Experts of a small language model: 64 experts in each of 11 layers.
Below are experts of layer 3 (counted from 0) of a mixture-of-experts language model. Rows are named router (the router's row for the expert), up (a neuron's input weights, with its number) and show model dimensions 0-79. Each number is 128 + 32 x the weight over its row's rms, rounded and kept within 0 to 255.
Before each expert's rows: "mostly gets" lists some tokens that are sent to it at least half of the time; "gets" lists some tokens that make up at least twice as much of what it gets as of all text. This comes from a sample of Wikipedia text that the model never trained on. Tokens count by the router's weight.

# expert 30
mostly gets: "On", " announced", " During", " These", "During", "In"
gets: ")", "In", " In", " was", "ed", "On"
router [ 93 102 138 101 149 102 155 137 127 109 110 174  92 152 145 179 123 180 124 126 131 113  58 131 127 162 107 142  63 146 120 155 119  71 157 159  90 126 143 191 130 226  29 158  75 118 186 140 102  91 155 164 122 107 155 118  82  94 170  77 130 141  82 185 107  83 130 127 127 153 120 111 114  95  75 127 103  63 133 178]
up0 [208 145 155 104 132 172 127  62 138 102 110 105 144  88  91 151 141 128 162  85 125 118 124 129 115 131  90 157 129 143 133  92 115 123 141 125  90 192 117 187  72 105 105 136  90 128 104 170 145  89  76 142 168 104 155 238 128 115 159 107 139  98 104 110 133 104  81 134 114 196 176 168 176 146 129 132 169 153  96 155]
up1 [182 111 113 139 166  73 170 114  41 128 119 157 144 107 161 146 115  78 111 104 120  99 145 159 194 135 105  88 117  98 123 158 123  96  93 160 151 114 151  88 109 198 163  55 119  59 100  89  88 126 153 131 123  79 134 157  99 124 133 202  76 193 156 150 122 176  89 156 142 158 151 137 117 171 182 159 109 111 115 144]
up2 [116 210 126 130 113 133 132 142 130  52 112   5 105 131 187 128 126  73 145 170 175 127 147 117 138 169 151  94 118 105 151 106  87 124 165  82 102  75 173 107 130 153 107 139 139 159 119  84 118 164 176 126 114 143 167 131 132 151 141 111  95 203  98 126 121  78 135 154 138 182 199 146 130 137 111 190 130 128 127 101]
up3 [130 153 143 110 107 111 172 149 145 126  94 131 131 110 143 144 128 133 139 145 143 141 102 115 174 152 149 100 161 151 132 115 138  97 102  77  91 131  69 166 125 122 172 163 117 133 173 160  85 174 135  70 114 146  97 180 158 151 131  80 125  93 142 126 177 120 133 170 123 110  82 114 141  69 144 105 116  96 167 156]
up4 [149 144 127 110 206  81 169 150  85  90 116 117 178 107 133 122 151 107 125 120  83 151 107 132 158  76  50 138 133 119 111 128 116 140  90 110 134 146 170 146 156 175 129  84 149 138 158 124  93  77 166  92  78 123 161 134 146  90 119 147  82  79 133 131 151 134 138 145 101 187 135 163 102  93  87 148  96 128 110 131]

# expert 18
mostly gets: " in", " during", " at", "from", " for", " of"
gets: " in", " of", " to", " for", " on", " at"
router [ 79 117 119  99 149 164  64 143 163 130 149 111 138 171 112 125 119  98 200 161 153 159 121 200 166 193 116 116 102 123 118 133  78  95 149 140 196 119  75  87 156 161  67 160 141 135 148 109 139 104 143 151 159  87  69 118 104  68 135 120  81 144 157 123 157 118  84 152 108 101 147  98 118 171 106 147  86 130 107 122]
up0 [156 127 132 152 149 154  99  99 153 176 169 121 161 135 150 141 118 162 106 156 108 108 113 164 177 126 158  62 187 138 137 110 203  83 107 113 117 124 125 145  77 112 131 151 123 116 115 121 172 139 112  95  51 175 165 229 173 137 110 120 185  67 119 142 131 157  90 169  57 162 129 124 162 123 127 112 194  98 146 130]
up1 [143 114 113 164 138 117 144 106 124 142 123 126  83 155 160 138 175 116 137 108 195 187 156  57 136 113 178 133 122 192 128 125  89 125 151 124 132 142 104 151 137 130 125  95 125 150 125  91 128 147 102 148 130 118  71 120 162 140  92  95 142  91 140 109 125 190 149 173 105 177 140 122 158 156  85 144  83 157 120 112]
up2 [158 133 128 171 105  93 157 135 111 130 110 125 215  51 142  94 182 105 133  66 105 112 134 121 152 164  80  92  77  80 168 100 119 137 132 138 133 148 124 148 116 105  84 146 132 117 142 104 100 114 127 100 164 121 180 160 155 152  86 101  78 158 207  89 169 182 201 108 134 160 118 150 117 132 136  60 111  89 165 127]
up3 [ 84 115 132 119 114 122 109 191 141 114 132 163 114 161 140 134 171 106  99 115 109 125  81  94 149 146  90 115 110  95 219  83  98 119 131 143 166 123  88 127 122  89 123 112 166 114 151 152 149 161 122 108 181 173 166 159 120 120  77 116 133 150 121 112 155  90 123 115 181  81 150 128 147 174 184 111 127 159 132 124]
up4 [151 164  65 168  96 117  93 132 137 170 138 131 144 159 156 147 142 115  49 131 143 111 158 150 149 163 107 125 105 174 110 115 176 108 111 101 119 140 142 129 116 132 132 100  81 177  98 180 140 118 114 129 112 164 129 180  61 118 100 135 154 128 124 119 135 126 110 122 159 149 158 142 169 109 183 154 228 128 174 156]

# expert 11
mostly gets: " those", " number", " 35", " Os", "s", " S"
gets: "s", "S", " number", "t", " S", "AR"
router [127 134 127 141 182  82 144 114 110  70 138 118 113 105 129 150 125 147  70 118 171 137 100  86 101 191  84  60 117 167 163  65 110 163 114 193 154 122 126 117 167 127  90 109 144 175 140 107 170 176 115 144 158 139 120 183 152  51 119 129 164 186 150 146 160  47  72 124  80 149 167 141 182  91 146  97 199 130  71 138]
up0 [ 76 139 163 176 176  87 166 112 138 123 170 134  89 124 141 127 118 164 140 187 153 121 138 103  96  63 131  82 106 111 205 196 118  94 154 204 182 133 124 135 200 175 157 122 143  71 115 145 153 193 115 133  95 159 121 130 134 122 131 142 126 119 156 125 157 137 202 122  33 113 202 120  93 137 130 155 146 153 111 140]
up1 [197 113 145 135 146 105 153 135  78 110 127  94 148 163 165 106 165 104  92 133 184 123 128 108  91 122 120  92 124 122  48 127  85 140  90 118 136 134 152  69 106 154  82 150 180 155 132 112 116 196 151 103 140  89  85 111 106  55  68 100 173 107 137 113 145 183  94 158  95 116  75 104  89  88 168 129 175 136  78 130]
up2 [185 143 130 110 175 120 121  81 137 199 179 153  93 119 111 127 130 148 138 190 100 124 107 201 152 135 184  87 149 150  78 110 132 173 118 151 155 158 152 136  86 127  92 150  79 138  91 114 136 109 156 189 123  65 194 169 130  58 144  89 164 146 140 145 138 121 116 104 137 162 150 106 139  96 139  79 165 149 109 159]
up3 [137 136 136 197 161 115 104 109 162 121 136  63  75 104 150  31 170 102 181  99 124 112 158 104  66 138 147 175 114 113  74  80 116 130 119 199 131 190 143 108 141 184 120 115 207 125 163 137 143 138 156 170 157 148  96  93 129 156  89 147 118 172 155 125 112  68 149  88 101 106 113 180 121 100 109  91 170 219 124 141]
up4 [125 118  85 104 139 154 124 178  98 116  97  79 159 188  67 125 108 101 150  65 184 110  89 100 159 171  90 171  97  90 126 142 142 189 143 143 173 145 107  91  82 146 168  95 117 107 160 147 155 157 110 108  65  87  96 177 158 133 178 124 127 134 128 147 158 173 142 113 150 112 151 117 179 140 162 117 113 176  76  81]

# expert 1
mostly gets: " |", "3;", "1;", ";", "\n"
gets: " |", "\n", ";", "1;", "2;", "3;"
router [175 180 150 107 182 139 137 113 134  64 146 148 163 150 117 151 107 127 147 117 101 167  71 137 112 147 148 184 161 114 185  94 124 134 180 158 102 119 146 110 111 168 217 128 139 135 153  62 189 127 100 109 185 114 153 150 109 131 119 143  62 144  97  97  90 128  68 146 160 121  92 111 134 112 151 121  59 148  97  82]
up0 [168 102 105 136 112 119 122  98  67 152 136 158 157  62  76 143 110 128  89 171 171 124 128 121 103 121 124 152 144  56 133 153 116 144 100  93  86  98 146 150 163 119 133 127 181 132 125 133 111 158 134  94 124 103 138  91 141 103 216 216  89 155 135 112 143  70 109 145 118 209 115 138 129  81 170 194 123  54 149 144]
up1 [137 139 122 155 104 104 120  93 149 128 100 136  34 178 137  61 103 119 123 112 105 125 161 128 109 182 170 139 112 109 128 105 114 107 143 183 132 134 102 159 139 150 106 124 178 164 103 148 104 143 160 163 168 158 110 167 193 173 168 128  98 114  98  53 142 107 125  97 198 144 101 161  80 145 129 152 104 125 129  99]
up2 [177 168 129 101 137 140  67  99 127 108 116 117 134 124 158 104 177  73 109 162 103 126 181  88 138 135 113 159 188  53  72  68 107 137 131 135 184 102  86 135 134 143 150  94 179 120 175  85 123  88 127 104 203 193 162  97 157 183 101 124 165 111  97  41 145 174  67 151 153 161 131 127 128  83  75 170 153 117  71 147]
up3 [158 157 116 137 184 156 171 141 138 141 131 171  89 120  90 129 126 101 134 115 148 199  97 129  82 114  92 137 161  92 108 159 160 161 128 210  99 137 141  95 101 117 123  79  90 141  60  92  82 140  74  86  97  95 164 114  84 134 142  87 171  70 159 145  97 157 156  65  95 154 120 129 143 125  63  94 153 133 186 186]
up4 [ 73 128 103 123 134 112  89 116 183 114 140  97 123 149  91  87 159 132 112 192 102 107 106 106 171 165 111 119 127 146  77  84 117 148 100 126 190 155 157 164 120 121 127  95 147 160 134 112 129 154 200 114  96 185 141 113 170 161 132 108 101 156 134 179  75 132 113 141 122 143 109 113 111 108 105 179 128 130  91 150]

# expert 14
mostly gets: " the", "The", " his", " a", " its", " their"
gets: " the", " a", " The", " of", "The", " his"
router [136 137 156 114 129  72 116 127  89 101 150 160 164  99 129 175 129 133  98 147 134 131  92 116  83 103 123 127 118 135 156 100 131 150 177 156 105  80 128 126 125 149 144  65 172 161 110 118 120 100 118 155 128 133 142 116  97  77 122 157  85 100 154 129  94 161  89 159 144  82 159  91  97 135 126 169 100 129 122 102]
up0 [141 131 115  80 108  98 184  92 148  83 147 145 122 124 128 130  92 150  76 115 110 171 119  84  57 144 148 102 122 146 136 156  49 140  98 150 181 170 138  91  90 107  89 120 157 193 144 115 157 129 144 106 127 175 160 166 136 124 119 126 120 118  52 194 156  94 134 132 136 117 142 124 162 196 170 142  85  96 134 118]
up1 [149 154 164 154 109  99  69 150 125 113 120 130  83 122 135 133 121 106 103 112 105 116 129 146 108 168  90 102 104 131 123 124 121 150  82  91 148 177 124  81 138 131 136  69 123 127 114 121 117 115 108 156  94 136 193 144 146 106 113 110 161 170  67 148 173 205 180 131  83 103 100 124 121 153 117 153 166 171 142 167]
up2 [ 90  85 145 163 189 133  99 148  95 125 140 149  76 180 150 141 175 116 103 164 102 111 180 147 135 138 151 126 125  98 184  78 163  97 134 113 121 131 109 165 143 118  68  95 115  79 119 144 166  95 145 101 124 140 152 107 127 164 162 114 136 134 182 129 146 127 109  94  94 110 173  97 103 146 101 130  73 185 115 156]
up3 [131 163  78  81 152 182 174 152 141  89 185 105 132 131 121 198 159  60 137 169 142 164 127 165 116 111 164 228 127 111 156 117  95 138  95 163  88 122 113 100  89 154 148 130  90 113 152 112 180 120  58 107 150 105 214 178 155 151  92 123  95 181 174 146 121 185 118 129 168  98 121 106 117 141 158  97 193  98 107 107]
up4 [108 159 151 102 179 148 107 139 143  99 125 113 134 140  99 161  73 148 110 172 156 151  64 141  64  81  82 162 126 152  66 141  89  94 158 100 128 173 114  67 110 161 100 126 167 146 178 123 141 125 109 118 154 147 146 158  69 123 175 115  91  90 149  93 158 107 137 115 145  93  61 127 123 109 110 161 180 102 121  61]

# expert 25
mostly gets: "'", " its", " My", " Creek", " His", "’"
gets: "s", "'", "t", "’", " own", " first"
router [107 151 124  84  98  76 162 138  71 113  84  67 133 126 127 141 144 107 104 179 126 120 168 137  65  85 201 177 113 139 193 102 117 100 116 147 116  75  78  98  90 121 168 141 107  77  91 102 175 154 133 116  88 144 126  97 168 119 136 106 184 133 109  64 124 182 150 146 143 100 112 137  83 173 163 142  84 123 121 153]
up0 [112 138 122 116 163 108 141 111 150 136 147 151 136  92 135 149 108  66 183 128 155 128 124 171 148 124  90 103 191 145 124 107 126 125 158 158 133 154 193 154 136 119 106 130 103 132 145 207 132 173 110 101  76 116 111 105 125  68 138 124 123 125 160  67 147 192 151  83 158 177  55 132 132  83  82  92 114  70 136 138]
up1 [114 158 192 113  78 131 138 126  79  99  77 126 149 141 111 149 198 133 141 132 131 128 126 202 205 109 138 104 180  73 107 135 111 233 144  76 150 149 124 115 111 106 143 110 137 139 108 154 112 118 151  36 157 115 123 160 175  78 154  75 145 124 141 192 130 179 170 180 149  93 169  77 207 100 154 127 115 136 148 111]
up2 [114 114 169 138 152 169  58 139 121  63  92 125 144 172 125 125 138 133 151 122 208 124 183  77 185 159 153 121  86 121 143 122 130 137  90  80  67 144 120 178 166  98 120 135 150 111 132  99 102 126  98 104 181 210 175 118 135 141 139 135  72 138 103 144 140 115 162 138 103 141 105 173  53 119 110 142  91 183 136 107]
up3 [144 118  95 132 109 210 128 166 112 144  61 117  97 156 148 163 113  86 127 133  60  89 147 117 124  98  97 142 119 178 128 122 135 115 133 167 173 109 165  98  90 143 144 160 154 135 115 126 128  81 113 155 146 164 180 127 178 167 139 104 165 102 104 128 173 154 106 136 136  95 138 127 137 138 122  90  85 153 152 163]
up4 [136 144 185 158 155  86 176 128  89  90 185 103 130  83 118 153  81 126 141 142 134  83  26 128 168 134 123 122 131 135 157 180 105 183 140 126 100  70 162 103 166 162 196  61 174  93 203 128 137 131 148  96 139 117 144 135  88 166 129 141 139 133 130 119 140  78 121  68 188 131 151 106 176 160 157 194 159 170 127  94]

# expert 36
mostly gets: " is", " was", " are", " were", " be", " had"
gets: " was", " is", " be", " were", " been", " are"
router [ 83 164 150 147  97 160 137 150 120 170 133 107 162  93 104 140 149 144 118 117  73 107 126  87 153 132 172 108 137 142  98 125 143  67 140 149 106 176 114 139  94 100 161 166 112  63 139 126 143  61 135 121 139 135 159 117 135  73 130 135 190 111  90 172  91 103  98 163 113 154  97 145 137 162 171 141 102  99 128 141]
up0 [145 180 118 151 113  51 134 106  72 119 117 120  93 113 131 124 114  92 155 151 164 136 101 161 160  45  88 100 135  80  93 162  95 139 141 136 134 114 123 137  91 175 153 117 197 162 130 134 142 125 191 130 122  78  93  99 104 157 141 143 180  58 147 113  99 103 173 119 128 100 110 138 120  69 175 125 168 131 115  79]
up1 [133  96 136  96 153 125 103 142 155 121 157 195 151 136  94 135  75 112  95  57 137 132 186 115 117 178 126 196 159 132  82 156 123 156 141  97  75 149  87 123 131  94 138 142  89 118 125 118 185  96 141  94  72 132 222 124 132 116 167  97  68 161 129 133 134 236 172  76 108 150 121 184 132 118 133  74  81 141 164 114]
up2 [129 185 131  93 116 130 172  81 130 162 137 106 121  83 106  88 143 142 109 133 121 135 137  99 131 116 173 144 118 183 164 104 109 157 143 131 151 124 100 123 165 126 156 130 198  97 142 167 119 118 121 124 145 181 111 168  62 114  78 115 101 146 132 137  80 108 112 160 121 123 159 125 194  94 148 168 136 148  91  80]
up3 [145 142 103 155 135  77 136 103 160 151 190 137 132  92 152  84 108 113 108 119 146 147  93 133 132 131 115 174 138 111 109 146 132  57  63 139  92 130 168 134 157  69 106 126  96 157 152  93 146 112 164 137  83 146 105  99 101 101  93 152  61 137 137 174 107 140 151 112 138  86 117 114 115 103  51  52 118 135 103 174]
up4 [115 125 170 141 151 170 147 156 105 177 121 183 127 149 154 170 230 132  86 165 104 180  96 115 144  99 100  85 164 177 140  74 136 138 122 128 111 176 132  75  86  70  97 207 157 145 182 118 171 134 111 152 106  89  65 115  92 124 118 110 128  90 161 115 178 119 147 177 115 167  81 151 163 128 124 164 156 147 166 130]

# expert 31
mostly gets: " any", "|---|---|---|", " There", " According", "There", "    "
gets: "\n", "==", "===", " any", "====", "---|---|---|---|"
router [157 112 184 142 181  57 121 111  93 152  80  86 116  39 143 146 102 125 131 140  72 100 111 151 158 137 109 112 173 147 106 150  70  89  97 125 182 133 100 133 120 148 132 143 145 165 108  96 104 129 137 127 129 129 128 148 126 101  84  95 150 107  76 143  75 166  49  82 133 168 103 152  98 138 114  51 160  91  80 181]
up0 [154 133  69 137 170 153 134 148  87 101 166  69 137  92 164 154  93 113 144 118  86 132  63 158 133 149 123 179  88 149 156 103 179 125 155 138 124 136 150 119 111 175  87 128  98 135  91 130 128 143 157 183  87 107 141 112 164 133  97 105  97 137 127 175  41  81  65  87  78 138 121 133 150 143 143 135 124 128  85 190]
up1 [110 145  94 120 139 165 124 127  79 209 180 134  82 126 155 102 132 159 155 165 151 197 119 136 178 154 176 157 185 128  70 177  96 167  93 141  92 142 156 115 112 184 145 118 114  88 120  67 111 105 123  86 136 133 149 178 157 131 161 159 132 165 134  84 141  97 113 131 121  87 123 185  95 127 165 135 130 164 100 155]
up2 [112  70 133 125 174  91 134 150 171  98 121 129 119 135 116 103 174  99 146 106 124 149 108 109 144 130 146 115  86 110 115  79 170 154  89 133 100 151 117 150 131 162  95 185 105 109 113  95 129 119 167 145 129  81 156 174  64 119 160  96 176 110 151 134 118 114 141 140 172 119 108  28 134 132 115 117  69 151 173 154]
up3 [102 149 117 144 137  91 139  92 105 118 123 161 102  93 180 111 138 136 161 152 140 167  92 137 118 131  94 100 109  76 124 173 183 109  49 175 120 113 132 135 143 140 144 154 114 116 159 155 177  82 116 133 102 119 206 150 119 120 128  32 145 157  57 117  94  76  72 141  79 168 106 146 172 123 111 128 105 170  84 135]
up4 [141 166 164 110 120  98 137 101  91  84 118 156  87 157 125  83  99  93 188 113 183 130 143  98  72 115 156 120 125 123 142  85 144 112 149 127 193 145 201  82 158 113 110 116 133  85  52 118 121 142 172 169 103  92 164  89  96 114 156 165  97 119 113  89 145  87 114 121 140 152 132 124 147 123 115 156 164 153 156 103]

# expert 45
mostly gets: " ==", " ===", " of", " ====", "==", " within"
gets: " of", "==", " in", " for", " ==", "==="
router [ 57 148 145  82  61 112 103 153 159 107  94 144 158 131 139 127  96 129 118 188 114 113 126  83 122 118 165 141 138 161 150 103 121 132  97 133 100 100  74 146 165 146 119 134 157 138 132 142 150 120 123 166 134 104 117  91  76 143 157 187 155  95 123  87 167 159 138 106  99 122 104 144 164  94 146 141 105 151 127 136]
up0 [101  89  60 143 138 136 122 161 125 125 144 140 150 161 114 187 135 111 133 121 149 150 120  92 126 107 172 108 111 154 141 136  99 159 209 137 135  82 189 111 132 133  86 134 183 110 126 119 137 126 108 152 148 216 190 166 117 194 134 151 114 140 140 130 110  93 124 172 138 127 113 149 102 150 135 155 128 178 149  94]
up1 [146 140 147 180  64  97 129  68 112  88  91 164 160 132 163 143 144 124 172  86 116  98 154 165 154 156  96 146  88 101  96  89  74 164 109  71 143  85 180  41 110  99 138 122 121 113 157 127 138 131 132 139 123 178 100 145 151 149  79 191  99 114 149 132 116 160 135 147 118 121 169 111 132 120  73  83 129 143 110 138]
up2 [137 148 130 191  88 130 112 106 138 118 144 126  97 141 176 134  22 111 166 105 119 137 144  89 130 183 152 142 119  93 131 133 102 107 147 120 113  86 120 143 149 155 209 115 115 221 121 110  90  66 116 155 141 150 115 130 155 132 152  96 147 100 104 171 119 102 135 139 152 180 188 127 105 128 146 112 162 151 151 190]
up3 [151  88 109 144  79 104 113 125  99 139  96 175 131  68 156 129 128 105 129 117  83  74 128 164 149 104 133 107 114 109 160 148 173 147 102  98 163  79  85 169 126 141 175  74 170 127 159 160 104 129 196 170  99  97  78  76  81 146 104 119 168 129 201  79 182 118 156 142 129  74 209 117 105 137 169  80 119 163 106 152]
up4 [106 134 109 136 157 153 148 110 136 134 106 131  83  89 111 156 147 176 116 144 170 111  48  96 151 120  95 168 114 172 137 119  85 116 148  91 138 145 183 160 136 111 150  80 170 140 160 110  59 115 162 164 129 127 188  84  95 111 151 170 126 109 105 147 125  65 104 125  97 121 110 138 131 122 147  86 185 154  98 123]

# expert 16
mostly gets: " 0;", " 13;", "zu", " |", " 3;", ";"
gets: " |", ";", " 0;", " (", " 0", "zu"
router [ 94 131 116 101  88 211 122 107 148 132 104 149 131 105 117 106 171 196  86 123 123 172  99 108  86 125 151  90 144 148 162 115 134  76 116  86  54 158 101 130 138 115  86 176 133  83 143 143 108 146  95 116 171  54 125 167 152 140 186  91 130 126 108 130  76  97 169  87 178 134  82 148 109 112 159 134 115 168 138 136]
up0 [ 96 106  87 108 115 158  97 138 136 117 135 148 111 131 137 156 135 182 131 162 187 124 132 135 149  88 163 148 116 204  96 131 120 140 125 129  97 136 129 128 148  75 160 137 110 188  74  96 126 139  77 108 178 102 157 114 168 104 151 130 136 105 102  77 167  60 128 136 172 107 128 161  98 134 168 127 140 134 101 165]
up1 [124 121 110 104 124 123 108 138 148 114 166 103  80  98  83 110  99  89 151 142 142 133 136 147 173 116 165 118  48 169 123  94 173 142 152 139 120 114 142 178  59 115 130 107 179 168 132 169  68 124  55 111 139 152 111 143 127 153  37 148 101 115 115 115  66 128  75 141 168 131  95 147  90  71 139 132 124 140 133  78]
up2 [131 129 154 133 125 188  86 122 143 162 165 115 122 187 121  60 116  93 178 131 100 176 153 116  72 108 178 109 155 185 127 173  95 109 109 146 148  93  79 114 136  74  39 106 108  87 123 110 156 255 120 131 171  78  92 176 111 144 127 134 127 152 183  96  71 108 103 175 140 128 167 130  65 192  79 117  80 124  87 128]
up3 [126 132 208 169 142 102 138 124  79  63  83 106 134 111 105 126 146 112 127 151 164 164 148  75 132 148 137 155 133 119 151 144 127 163 126  96 145 157  98 120 130 160 144 157 207  61 146 140 123  97 137 156  83 127 103  45 150 103 158 126 151 125 161 152 177 126 115 153  90 119 113 117 135  96 142 157 155 156 109 203]
up4 [162 122 160 170 121  73 103 114  87  92 179 137 158 135 142 143 162 107 142  80 194 138 114  93 134 109 173 144 164 128 118 125 144  66 118 189 154 141 114 118 148 120 131 167 111 135 122  87 136 135 101 138 155 114  96 143 128  92  90 136  94 127  62 156 148 149  85 142 134 174 142 126 124  90 105 134 105 110 122 127]

# expert 10
mostly gets: ";", ");", " 1;", " 2;", " 3;", " 5;"
gets: ";", " |", ",", ".", ");", " 2;"
router [ 65  62  81 113 107 150 128 136 133 102 153 163 132 148  74 138 132 132  92  86  88 113  82  96 202 135 122 149 109 107  78 164 134 211 183 135 181 117 151 158  96  96  83 162 161 122  98 122 150 114 165 101 157  89  90 121 145  63  91 117 154 147 127 162 122  90 197 181 123 127 118 157  86  61  92  95 169 146 135 100]
up0 [147 127  76 156  89  95 101 121 113 152 117 127 117 130 173 123 157 125 147 157 178  73 127 125 119 119 158 143 191 166 160 130 115 162  73  87 103 121 161 121 111 119 127 126 120 116 106 126 110 129 110 106  71 156 112 121 103 123 138  92 111 126 151 111 133 171 132 173  57 153 154 133  60 130 137 148  85 164 142 178]
up1 [182 177 128 120 107 162 176 121 213  84 136 126  48 147 121 129 120 158 142 128  64 132 124  98  85 149 140 112 174 139 108 115 124 134 137 179  83 165 108 130  69 186 150 130 141 145 157  99 138 131  98 122 130 114 109 131 113 162 134 127 149 126 111 174 106  91 127  86 131  93 104 102 161 125 190 130 153 130 126 103]
up2 [ 98 103 111 109 102 118  89 120  53 153  92 130 143  77 164 157  93 119 134 110 153 162 210 116 133 135 148 108 150 156  82 133 115  66 164 124 192  92 178 167 172 144 125 104 126 110 198 128 208  78 170 113  79 137 112 127 116 116  85 100 112 112 128 166 135 101 151 132  93 102 136 164 122 140  95 101 126 131  96  97]
up3 [108 122 179  73 104 128  92 138  58 143 127 147 116 100  95 163 231 137  88 105 174  72 141 133 126 118 125  61 174  94 106 107 154 144 150 159 197 110 138 104 149  90 104 108 136 159 144 114 108  90  66 143 171 128 154 152 127  68 147 174 121 101 114 101 130 118 104 164 115 131 107 140 152 120 150 170 120  71  41  84]
up4 [ 79 183 175 128 182 165 147  96 102 113  81 170  75 116 160  81  71 185 144 143 134 137 145 100 104 147 145 185  90 174 130 176 123 118 150 133  96 156 207  81 128 129 100 135 138 192 199  84  92 186 153 138 129  96 143 181 180  98  93  93 176 118 102 115 105  84  91 144 102 195 196 148 114 107 166 134 150 114 132 140]

# expert 34
mostly gets: " the", ":", "The", "):", "=", " |"
gets: " |", ":", " the", ";", "=", "):"
router [146 130  94 128 142 109 170 100 141  77 134 158 156 129 119 179 128 151 138 100 113 147  82 161 148 143 104 153 199 124 178  83 153 143 182 141 147  90 142 106 109 189 175 123 122 150 183 149 141 101 127 130  99 104 166 162 142 111  88 187 140 129 108 126  82 126  86 145 153  95 134 144  62 125 149 105 118 155 104 100]
up0 [103 102 101  99 129 147 154  98 125  98 170  97 153 147 131  73 127 144  77 121 135  90 104 160 150 104  73 151 193  84  74 143 107 160 199 111 148 195  97  86 133 183  96 119 194 118 171 182 118 118 153 137  95 150 111 158 118 162  96 119  78 110 147 122 148 107 107 163 138 128 134 156  97 150 143 111 201 171 167 129]
up1 [111 113 126 118  89 102  88 155  80 157 139 105 146 141  99 107 171 146  92 131 145 149 114 118 134  64 151  68 201 114  86 162 121 116 128 144  97 141 125 106 137 112 145 109 105 149 160 120 110 195 108  68 123  91 120 145 142 105 149 135 119 119 143 114 143 163 198 168 117  52  86 175 101 131 159 118 140 122 159 155]
up2 [111 149 161 119  69 128 154 102 138 109 154 140 118 124 121 125 143 128  75  72  60  61 121  97 130 136 117 135 112  89 156 148 128 146 152 169  81 199 154  60 140 142 106 144  86 180 100 122 129 179 188 125 102 135 165 137 131 110 128 120  96 143 168 155 126 159  86 143 155 114 130 171  72 130 115 122 102 127 126 135]
up3 [133 129  81  99 153 100 157 120 105 172 115 190 172 120 147 124 125 171 128  91 149 146 158 156 111 132 159 117 176 111 142 129 112  80  77  93  80  91 119  93 102  83 135 126  90 115  96 125 124 122 138 136  71 190 131  88 108 124 167 159 154 198 115 122 160 127 112  73 113 190 126 115 149 142 118  77 190 186 172 141]
up4 [119 138  74  88 170 138 123 106 105  95 125 113 128 184 120 117 153 158 143 155 121 132 132 183 178 170 121  97 111 140  93 133 123  78 151 154 130 140 164  82  69 166  76 195 112 148  89 151 121  99 105 141  98 148 149 131 147 122 167  98 140 131 119 164 118 158  55  73 104 132 130 129 121 131 136 128 123 119 148 131]

# expert 48
mostly gets: " which", " who", " where", " including", " include", " whom"
gets: " |", " which", " that", " who", " is", " are"
router [109  97 128 122 113 108 137 143 124  76 118 148  87 150  61 155 122 157 111 102  82 145 149 136  99  86 156 136 173 126 160 102  97 149 142 175 101  87 159 108  93 139 114 153 181 122 126  82 179 107 112 135 157 130 182  64 106  56 183 148 192 166 150 153 138 104 105 171 182 123  94 160 151 102 128 106  89 134 145 174]
up0 [120 123 177 104  65 108 134 180 157 105 101 159 166 133  98  79 121  84 120 128 145 120 160 137  91 130 138  79 112 139 132 126 134 119  70  79 127 167 137 120 133 113 129  83 161 143  71 174 114 155  87  77 173 112 125 149 183  44 169  56 107  74  85  89 167 140 161 152 118 144 153 157 163 114 165 150 141 110  72 105]
up1 [130 147  86 113 219 118 145  71 111 138 130 101 129 134 216 156 113 175 103 140 169 106 157 111 155 112  85  87 131 118 126 139 125 146 187  78 182 112 122  90  43 199 170  95 155 105 131 140 109 121  85  84 148 148  79 214 131  67  89 129 131 152 100  53 148 112 147 147 156 172 180 156 123 115 107 108 103 149 141 165]
up2 [ 78 144 138 129 142 149 103 131 188 113 162 107  70 130  92 147 156 108  97 109  84 113 179 128 135 108 101 129  87 117 147 132 174 108 137 165  72 123 129 146  80 163 140 163 118  47  79 122 118  92  90  83 164 155 146  34 160 145 154 168 223 106 181 157 142 135 160 110 158 102  78 164 170 149 200 142 112 143  99 126]
up3 [121 115 145 136 136 158 110 170 168 150 117  74 139 108 134 137  80 174 114  52 172 133 118  98 147 133 101 135  30  91  98  97 117 155 204 140 195  56 193  95 145 138  66 143  85 123 163 159 126  99 167 115 153 173  61  83 129 133 129 131 124 172  89 211  84 135 146 154 117 173 169 153 125 127 184  99  98 155  67 136]
up4 [123 172 105 105  80 161  75 116 158 116  61 117  90 136 109  62  86 178 103 136 104 199 147  98 139 183 135 170 131  80  80 126 125 163 180 113 111 159  94 126 107 156 118 138  82 155 129 164 133 136 133  87 176 205 138  99 148 144 131 151 117  70 124 119 142 120 135 130 165  77 136  75 146 130 121 163  97 130 113 126]